Experts of a small language model.
Size: 18 layers, vocabulary 4096.
Experts: 2 picks a token, a softmax router, a shared expert of 256 neurons.
Training: a variant of Adam for the experts, 7891 steps.
Below are experts of layer 8 (counted from 0) of a mixture-of-experts language model. Rows are named gate (a neuron's input weights, with its number), up (a neuron's input weights, with its number), down (a neuron's output weights, with its number) and show model dimensions 0-255. Each number is 500 + 40 x the weight over its row's rms, rounded and kept within 0 to 999. Numbers have three digits each.
Before each expert's rows: "comes before" lists some tokens at least twice as common just after its tokens as in all text. This comes from a sample of Wikipedia text that the model never trained on. Tokens count by the router's weight.

# expert 17
comes before: " of", ".", ",", " to", " in", " and"
gate5:536517567540529491530516518467456484516439481504543511524487499502392492504534518530510584528464491527473489509459489481490505497516554498559488446499486540464464426418471464430545487570549515532542523505562496512518508547536561459439415485484462491484491499526428442473514462515510470530503526515533447608507513529433585479458472531527537527582522564400511493508544459493543445482503486477484538423515483434508464473478460530561448439531449466494490504485488426461536388522488564478536482478508565450506488479404499503499503511483486456460451536464484553442558524500493500457451413466490478525484511504568454533525556463426519596486472478439564498480480457553547567530505513438475451494471504509517540403545554483540524517549574501515492485479549494463520551483511550
up5:508530553518503534517529492441500497480524521516506548489479480534454522443531524513483533481415527489536463516484454517544498496501512518579485472515495507499478421441550484433537477565474485472493553484456472519588454513510470478533457480521448506511528593478555547528520512487510457575546538507597408529434385573446597523567501533513538504516478526478530555532472456498472509532587506558496602520514492496490551533489512488462440477548507456438487445498540455517473469469455533508505493512491506456446468433529493480488561535492480556469456513509436565455466518517441448474518450574470485461448469527497412489483491484463483525474537516486563525431582449483540476476379546500514547475470527552496538443480544482476460593474491437563516551577542503489519485463500515
down5:534491463505593547502477504516480563499481530493486492465500536552482473474440496453506468564492483472510444510551551478553487530468487502536453470509449485472495491438541563420528494510582489542536559451537558464406525519556518537611527467468586550539491555449399561532475518522512417438529492514536454555455497484449528466511486498550524485458479481452484495489489454531536484551562530544523512524448488548488463485532470523496461483433511453510488458557561439532479459546440529493561487491586572543481480428551551546498495482498519572407487527541561500548505522540459567533446474488559460518502475454480411468449549528452492542508451504486495443533489501512570521513416477566529534530506536520471484489527466490500501533411502445493418557510492467548494456520518483

# expert 22
comes before: " |", "%", ")", "″", "7", " of"
gate1:499574518420502470510478549495429545578420471464500527469456465515480500479534503547504486539457477480487557498458472462515517515582526544434466541575546486480577561570479475486500515505546430551511535499490521500529487477510499493578488563531511513522512523500475444475501478500460487470478551499510448494416505478493505489492533443505498537480537443553500502514459537458590508588527523449458474441438553508458498473508434509518525432517477481564472528577499486458471536548561562404477475529465542571506502473440513439502499510520507520502503427494497522440538505522531569471590460486459506566511581514500468435544526451472451497474495579497461499535564490393515514452510481488546511494511543539580507501506558470536477427473378540498397517461499487444510449479516515
up1:528564493508450456510560447533476499506497480480496524454538516532576511500499490533488490497484490506476513466526493465479534473455501533496468551452516580434552549515506547444472566456445448555566519447529526479459504523538502459546522527464450495534483510548524531379454474554545431449424508431495436478522508508511515436523520482518536478541557451520553503461419494446505544501530490523494463528499460489432472472478460492515581440451503564572531522518474476495545558542560527499490439490491522468481446533371510552536404475505528483488557419435430518499470464491505516457475467439564523556478584474586546486536495475508554558526514564452462511471510525441506519505479522518463489546536469515600520445477542558452471561507527490527439504546450502542516528471506568
down1:454525490425537454463496510465523552551488503468452517455471459545534467462474515508462541505566575514545536518513524474547481491599465486442557488559529541455575524489504484521504441570460493580498492532511526528411505509539441484511524508518480504572485515495489494473455445577482435465465529466471596569463522490501488407483512435517482519444511586470462544495506479514531602441417462488537502500446490467558479559468450507502564464493513482518546455504498474486537470454524527439518467517452530504471456546482515475510468525464517481508422570555553494534430499486528530469433475463490530538510489474506423460428444397532532485500461474560520476519518501421550528514478520507480478556572480490566542520514476457463476463475434583557496526473553529501519515393504479

# expert 7
comes before: " |", "–", "th", ";", "0", "00"
gate0:529547540548540479503496491458490541495523485489567507503516425499530481537511550567513481517511523474483464470557486535570529539463480521564465512514505494478573500550513498545475534500477505528485493481482596541473464463533473512476568523539514496512512450550519422451430508467489523459461541445460506520513479427379464479474458549519529448489499458502421513513450489489443500574455586505499405618458483517505533499521475562569409508477452565519535384463484512581501524487452427446499576454539463474465494504464518516511456513532488523543529506578398481527529585468471476477495488604497490518448495491459502456548485509482489510493457494506525574459497464520465490479541509452438573413499515429485505531492575456526463465566518470497498453492502539513502533496456531
up0:491464398428458548532486512461421477511448474510519524549488461464494475510513510538560549546463469512484501504501496534464530436471481525482554451541493430494509507440505469541503573498504554497452500473460520495521424505455537447496479468561509483533467539484531451471444486528525545498513534472469490481534464511507463444497409496475472503385556553491454513578506530431579525546510463516433441550522565503531515470507575601499528527512491547458544487498473494536540520498497477458500517480469526529448451540451494489566526524475430603542550496503470432535542499526468503483532581449523527478467538466444470460625528528458550577532499490538546565456515455522533559500443490479444545457506563560529555499531519469422547452490465505509482503512504571546494539426453496
down0:462454514472477437586546536494534526529526488557479530508510446511517506431517491572510494513488486480421505504530478561549484479475503459475461514467431497500512396535535474480525438497455527467509509508513489566521502432436499485517551479547464444499525507555427566531502481425481510505468518448539516418454474500507489455545476517477540450534567513496476565511457550381506522494427548451554503460414461542490488514455501437435539511491523506493449500396514495577601484441528465544500531531494482496447541527525551514447504499489485437537518480476449483485505529487539519477476567490540586499552487557499537489489502488485476485515451564483505447428549504512547502497629515517552478471504587459474561488451546560511476472446526499522438464535465479453486586465459438

# expert 25
comes before: " in", " to", " as", " by", "ed", " on"
gate1:509498528547489549475442512454532482474491514501509491516493497487469489551529543478604533468550498490566555502462487532432483531584544478469507414532454550495476526466460575434509498446517505493440448563448488489551435492508519456424514537525569580525539479560559532549508524469480522540477510486486505505498425514489442480524423537453540469477513563486561529472502495512531517462551478456565513478542487531454519472526476492395488472494466466558512514441589577452510562504472527497589560539553518510472455429408476487468427467454515509465492527461424471490450497523443514516489506518474527498546464555456472514550491492514455517569581424521462509519441483518456496598481424557542521477524461523514558518483530485460549481556523450533479488490528447534430557520476467
up1:519490465545446544451389468523497540446464488413514526473554498502498503494491530504471499490463541540458523472439511501458458524555524555461508509540409458537425480565470495451512504532507544537512515554548544428549552430519498472500464479558477529503565463487530492455535523435496563512593469418408561424466403507503472556533576446442517442499463414547477535514505508436517523484512486465451513520469517547489572478487464427438519508472479562488505455529494497490455557429485528485551503563482520497469541561518374542483516487550429470556527527497538527484519510509537535539516530485490512508545498452564499469435557554492520519509554521505568480515499552478440452487431497511511491515521534479492572530519553468523481464425571462520467529536518462512518530485477505
down1:484491463561498536512424484524428540462460475429513527475475512491502477523524465511457494448493502513486456469450499517455513454572524387546489463589528557487496585539534565539508519507466506505479562507439450484530524470533472501563480491558492523479401568504498440576486518440450475475467495593415463518503458493544473539512503502572484514461563540489512478538430482545521515495468562477464528517507558498523554388512525498547564554510442490512528525461516585480455503492475527484468487509532484464465524494460452528466473414447497549525493475475543565529501465479387465490462479519487514565485499497463507573444556478559537538492604445545490506524444459551551533510466553519485559540454532400449462488475474490491488497483440495562498545482532521472445468522485486

# expert 23
comes before: " the", " a", " his", " an", " \"", " its"
gate0:521513482471501509521466470497518493539521548506540488565540507479600554459417465482496498439528456487551432457582481498481527430529489457520546496554525434454466486516458395569516545466502561498507487519486516487528543449554485592567425558529498509517479562487587501490517544520481420510492464453561512462499440489486544487519500470487515478463462482418497488462456519499476515464476521534496494500478503469522496479542566500619521540511454420566460482504441509526491481519580475484484505530505470489502517481555522487496563519459539543501521513574555463517547530589530448461399507521509460498450567448504429528468469531468455432450468484536510530498486491500493487496511498488548486431482531467512492499387523610514465530463393489505505473433450512583483500458534478
up0:496517467536473477467482500459495495526451494529537512459476478519470477528512452483544464610528488532472481568423509528453513524501486521474520487452571433530520512564513562520507449451432496494484513576498485524404513491431458462505598570495454482443510429532485557575458450508459516602433602540444563500470462507489513522465531549490509493485459489559466542476490477539539473549551460523517483455559603491587435503490485481486469553489525514522547502521551463476441451495521522522462466478495461569451489538519499527551444478509489463477510405482455511431542522480481561462527442492502540492496405505472505426485522485469590517535512483470541498481535508506491505468526434511503527579524460557442504528492477467569493411516493577542492483451498527559475521456521567
down0:536583543546530479478461542497421461522418469504597499475516442528469489500545535490519453528587479572505482422432492526508511481455480508503546439480523418460447486505513487489493494511444454460486454497460537423534550539497575510511468523489464513471492500499461630466504473469500483563475475469485527561527579511511479454438482473512531531480483488450538550493511466549487568557547442505496455459554381500501467526495427488488478493547504503528529504528508490531561448483432473548559519493435461531520483497469487472533457481477476553539512497479460490500498471554467486539495473478496525519527434520448556476516517516482514474463541477565511458554447507495486511524458496382453496440569437493580556522488449543516478561460587525546486497465535514434459557571461589

# expert 5
comes before: "|", "-", "\n", "ure", "or", "|---|---|---|---"
gate0:560484464492509568546470490455550426463570567466428484472508465468424459510493483566480519529513498473556491532457525527569490477461533482550500516532461449495489489563526469486516450530503463507506513568371503563528484537561507491502495534536565494460506542532449526469496506487425512442474447534528517538536501416473487548524529474473478455495557482525579520500485534481513537473577499521504582573465497446430514443493485453520530485502513451497501370509526503500509569474413514481489504488480500518522475460435526458536413471536438555573637483477436509535513497480382521422544498491457480537468510521452408462532469531474452477498553496505519507509544552480497548505527461565497544527518541498500505494522485500499498499546530444508498460551541410471478456489464504
up0:583491474498551483475486437462532555506516525481520495488421469526438515495492499533445512515498558527503468501437510541537472513489544452521533541488525495524401529548544515530454518523496406481483539484468534574583499595542529557521504534548535558533414488548483466478488498530422468462527564484584470510524500427480453544420490414527510464458509430599560491475495504487467516543549527515475523571497490463430559433511513499526524462504497484512509455519458498413581541481474484531420537484513524494491547517479524427470505487573463606459527539443440512475438472411423460517454482501450542497501497519456524501552431564481546475503513496519522508504528508448454553496439448549456482487524611536499512554545481503524485452557523483495530511493502492467479515473510505
down0:505503478433466504491454452524499509483545525432536489476502553462437483481523553548430568514533430490514434500487519529501504507464506459552487516490402540540433480567530486503567528516540501475496560480454497513489552488467476504503533624463551463501509477503540515529430546525499495476522482515589522593507503410499556521503471545528523419498471445465546501496512468489589468475536483543516487513527540539517540478484461464589414535484528510500497540507514515530532446470475492432471468398463570468497372561506505508493453523446466520550554499536454562558483566442506524457495464535458472434456494521499458473571521537565508467458464548474553534463509444457516452535506456488492537523529510425565462506543523481461488464442513540518512454551412494544492445463467501

# expert 24
comes before: "\n", " ", " The", " He", " In", " first"
gate4:436508523508501495500514483471489559464504459595515475496520568529451516561475548478527499427507529462561537462490494463444491482505454508483526527508505499484438505532556540466489478506575560531550528465488496527600465547464529487510531465537517519569584411487513515467476498541551484561521502489487444527455519467460443564468521490488438481550479537491607523509470472513500491492479544567526519483537449512502574537496496463464564470576430483503516517456467517450473460414447434517504430480466433546527496435471492479586512462450478432520482464468469412498542467495493449500503481477506451490464515466505527480526528546464521530483505505466503513511500497466562460526582564471542511534450469496482563519540392501487471551443521485475443425591534586513594523596480469
up4:491513522521564516539459486520459499443459500510539460583570502538476479554459503534461478478494541412532538517420421496468494448527525505465507468469454531488497517446538529565536450408563570597541475549518495501518481540514438508530535456548512516557552433507415516534500522530479458587528449495507515443506531570490485463521487428487534538527473634508568556494512463570480506384455503583493454504575457497504495515520522437414505485544466519490483473464542477480484513425442546528533460529476496528464450471464457540503495459446465502515471446496522454460489476522498453571483518492535484486484490565511509514515492529499508582490562457499486540522507499509499454455544584483463537541487473524528451510442447465460501542488555487500487414578516578531506514530493524
down4:483422520576478510474568454466547509529453417529421526497492510518539435461460496443496481558508461484549545473534480516500524504513579543506561540450513587535479508439520517477554458470531530502525521528484507467477517524559498516551558487567459435513521526477499499581475474450541517504480465482514551492483495474491516451518473490520551434475558585551416519508548520445453377426546521439500514543480487478541502540479512459468597520483526470418457482453537532472468511511499457516570511523582458562480512423465415536555428479492511546555507508510485478462533525426619536541478496529539509564444535454518469558593492454493454474485479467511525480520471479535469470474500542474504459542478475473527425473500474504511528468505463516536438483458492517573507541442523505

# expert 31
comes before: "\n", "s", "ce", "ation", "an", "ant"
gate1:470531480507501509509482513463495484503517497530552492482470471498503530496549522499491450566506524480593526472496466427538545531543531480485505493480526454464479479448490558499541546503433377558525595569472451574446517485478531515478521506542519505551440573504563545497439449438537511469527499509512508454531474560499484427557526485522546449517462452470527531464469509471469473514457491459499488573551462490454488502528428475472535556504439534496503449515480479476522588527512478549520449538438530540530432522500483464470494508541566473508498550555484486453490535508471483493452508500551536480532527508463466429466473459466520492504551523523509416405542514497467477469599593515491557533478488553502431587543484478520470523488523531498423465390395561542480528467519614
up1:474494409571499481594496492547508497525512491504432573477469528481481501573514498521507483548459462511434485468503520484513467499549536472515473544489505451461581512532541502458474491491522501553562464429489618458525533460496443439484462493484491463521499487547458450470580530529574570497531490551474434534554441500512484495435503559472504469496508462545431512454577512515540490477473480457525493565512467483476534491470585428501493436575572526407460543472503465443528501440495499555511501516504480512468471461567593587501507449482450491571466464524524390487445552479521561455536516436447513467454540473514525517520545541501526504430503514534534503520472537412509489484520536484474509549522453462507575469502518534499596467494433495549494491541468492438463519490479450
down1:490555488437497508509479502439461497546546567546533490518545488454466549537498467570553492445487516484508532446524511468439441563467586495481462592518522481482543507504466508606528532500457468458386495479510464498546521520476512554479511498522574468463464441560520440487496479490498528548480485500540487533510548386551515516469478532526549483424549534490463510527536503492451567523482439475539536444490471433465484472468517441481521436504592534486534512508494477546449518444471541518530505510479504455499452548484460514467510479466497555486520549539528481540534412441518464466560521518492487459579492420492469465449513486475509522509477449503499550539548525562500525483381514468479486538496442510500580542489532484521446567464599415541497519470547437582497517460458559

# expert 18
comes before: ",", " |", ")", ".", "–", " ("
gate1:505483476569443515506523476452506527449411533496422482502542561511472514511495502472506466514497488498520556558474474490504522484518536590495522478529516465511494523535455512487494527482507420425457459518526534499518505476468494464518604492529465490553453396546503493522535450495518455429487474475472559509470515540567469514464517512515498564523472457545505514583493395565444422556580558534529535486488412499613439565495460550522469495545460473463522488443501422484498441489522421498514532508530524535509482516537517492497496487489489473474477515472577483496526534498440414515546513520514482527559538476569487465518522497432506520501459499526586490542524479417414527514494400546456463459472536491511569466588488457577488545496476441494482445495565561547486539473544476
up1:527488493515574542488572505467514539504470464480519440555486500501525486520494588535492426506505498494525506530481386390463457499514487515556459490401512508535524507484569466514477378447474455511541560562512491501443529508476518410439504403508466551489491526501515523556517502546461500472474431560475501501486552510486519457454532501547500569547496457538497512476519534502505497438449616524457486479517460552480485553498513508514588425492497494571450481454478487565529479560530431489471491461469595517458509534473479482451495552537563443500442488457528550525495544543498463489453479502521480488559509549585486535505461464519573542466535531556526489499400511503522480510473522478500510512430501505480501461536519495407551474515471583477448502480553503507505490537497403
down1:417479503533487527485482533505498472553405480518496521452407429560563556476483500456550426502551524498462492518500466536490544466546537529518488434580536484538585437455489372496492497527514527493411491546472497532497524503489613458470508505557471446426506493501452493509489459529486514473497483531541441512487513479458573530446563508520511588536494526477533496537458538563476506518544528471496551508454505504476505490514494526518415482467529526529492521515533422551496497577446513450513491518460474540546516565501537449507492511490466545429501508500552536477438493470494481555488530413488550474501462547479481560504503388572547492472498454573471607499474478483503492480502506530543505458475518457526591560441440506522515508512547473470546531464487519453534447586524451

# expert 0
comes before: " the", " a", " his", " 19", " 18", " this"
gate0:487490520508537518468600492432541369452512505517515487467498474489501471443492508481469502516556526493494473471512479518513472487537439484496479477467607510449489478480534521557458504500448470513562584476541485533448480464464465520488512429525501481488483512488475508466592445542440520517416529488433491491409589523512388512529493513507519497555526530520457555430532437511501506551518526514503544531532544537547488476468490522515429566485516435457505472495507494432525495498459482524460532461516533469474500551446563451516522597516532448484433499461487418449546492475473449415510474501598504507496436447502513538484458578547519493438523477519549515489599442522521545493491490517564500490488486472481459429462515504529518525452579588505529566537504516562500515542415487
up0:506457502483486534473486527597516608518529498503520471537596574495526554467456497548518498506489524472458581461478573525421498457494475419433512439534522484511473524494510503510458446508507486482541493450407442476520518489527444549544536478490474450558550537487508452452509564502523490453501465487522461470546489516516498542499540529518451477449489543504513478533516482429437489435485561461489532510447538582512578458500519451553530553465511501502472490476424541535458501476504492551549504571514495566453504499534427503552498522555491429545557426531509516498570465495531448542506454504523454567539522549504547481465502463504534491576590559421515495502499453448443456482468440517523499521487545470512509542528619538478425474507508472479483489583457477443471471465491415
down0:516588514548499514460522484518511497441560533488482502507507474429496484516530492601503509542464463469516480495500535504471509466539459483452546459536520504516527486448550543464427500521544488555462487433420530463442487530493491454474565467476476377499531529557460500400476504546532467484516483491468441493498509458526493473625558484449479520508512471548512525545472452501442509419478505476470453509501500541464480524505550482481520492523542507541449502449479486537406499458498453515510478439501494588433454431450488554535505479505566440535485480463452570519489509460490490511422481513482481496482561495498523531447504537560570576517570527546513518456461423491484452454479489466438475491514474450437431523470524434436542507523456430466506498531483488530556494342535510

# expert 6
comes before: " of", ",", ".", " in", " was", " and"
gate4:484510531471468485494445570501476458499487523531467503391499497519558509440505418498608590485516438524502481491534543470470504471485522466488503542448495456542555572472407514508469546542522416474481555486550552477541460500526533544535536556520537547530533489505533483432592514522499538487552523519442523527516512439584450468559473553517474481474447543446514532522442488482547497550545524450588469553501467491434544504533485508471511466494465512464555523467473564482529460484456434555488466481497481539477486438488587506517508460501490523471450480467469489510478465588511549431544475622439534466453519485492437506540535547474496433403505508453469474491511493526512483470521518483524435447552488556499567499504465485440500511498453468587498516445528483431489463445527466
up4:496464438510480523515559520434525509541562571499459443472494572464452468486471473497494518434499512474524488477491475481548459495412438480516520485500475459447502491471564525576575524538482530453481505551475544551495440496485541507570486547537435538521511494533460464471505520534478564580572492496555447478523578550494549486520479527540545436469536490460532528505466492423431516529489519468577473550505427518545470517491525571546538581512496537441525480502410432498504407505486488527529445507452503516524487476495526457536445503546537514462472491527591557474538420525492428505480525546498525523503427550562553526546563492491477498530498468511546471483486465540495504566410454522423490450539515501464533500421473523602514513507554451454508460487466497463514465435551429
down4:504442477476549527521498513479484464502454530454491503532457457493455460489492523556476459527515439484505508476498463440501475464441593470499485504499489445532495528499478531546505541477460566442530505490492522547576480491580430530511432502492485507530543450493482474475397562493439542483541568542546495502456517470483491543563445523544567450501547574565558590495531582410461486457500479522443542532555446591465524485484447488520455512455425500438476469497484528490512528512534507491507483467521525470504497448584592539563465496559515481494510476450450528452535507469380467472549523503475563510531553491484525445522498505455482490463481471492447433531498517439537446472564528591467536473493451531518568474431454528481446535478520475473579571508465485475456501427503478

# expert 15
comes before: "\n", " The", " He", " In", " It", " "
gate1:475485522530491490526495500512465490470509524513478493451443513507518564481500611500521526489508568451541433434571468411381513607492504481546441526464491513443503500472525483559519517531524442541419518476440449524505561459475514521508483507493464520461495475468422493512481490508502502546500383438494462548556489526519561483425484479553523504519547519496599497542452503518522520476530571517567487427483461495464470539488500512476522500598446494515579559510512524489528523448552483520424451512490481481567511558462549584479529518561531474468484486533475518520513509562480482517453527487427483515476456589501519490438466540481459531539507498458465551424447521425475486438573491483457566525486500479388529520534540504433529467495502478484454546479565468463508512493539497
up1:545412484569495573521537477533468523480568505534457477558528506464482478571484545492527501493536499548529509462524471465505539456546489549434510559529471408533464499512460475489433490487462503493507451481504551535485555476483485473446553493452518449493552533402544488570545463457510504516541443502488546492512548443507464426564479548471439519454504537482484572485493443538550543434563457456497514502488517534482580503403531544495487526442530534514557483549457438546554541511462537531522510476530576479518464492513489506497510523514452495474547471501478465496542548466514446513468440494617517451500456421516460507538578518565498511538418505473473495495610515509476557445497502530493407506504495443537528460461483510491463492529498528521498397463473440554594469496447461
down1:543446487508518494490557520455540454426523453538469427531484504494497536493505484510542472474501485510470501489433456504511554543496550494499515565502513490538470492475520558519453560477444562510484516490467444497520477505431550527479506517471401458461588505576434503492505489481495506512425457499518545467461510543459542486457554484512544554506511518565539513478529434469485455528509450441474525552533555561564541526429540599468490506503577533518473496517530449521512554506417549507566503458456511532486555460533577494529504539471506476542547474506506511500468495463520422476438509548486476530499483488536540504502544562657441558471534523541539513486563483571503462551438573553451514493510480548492528574548433484475534566542492477507399519569559531533554453494470518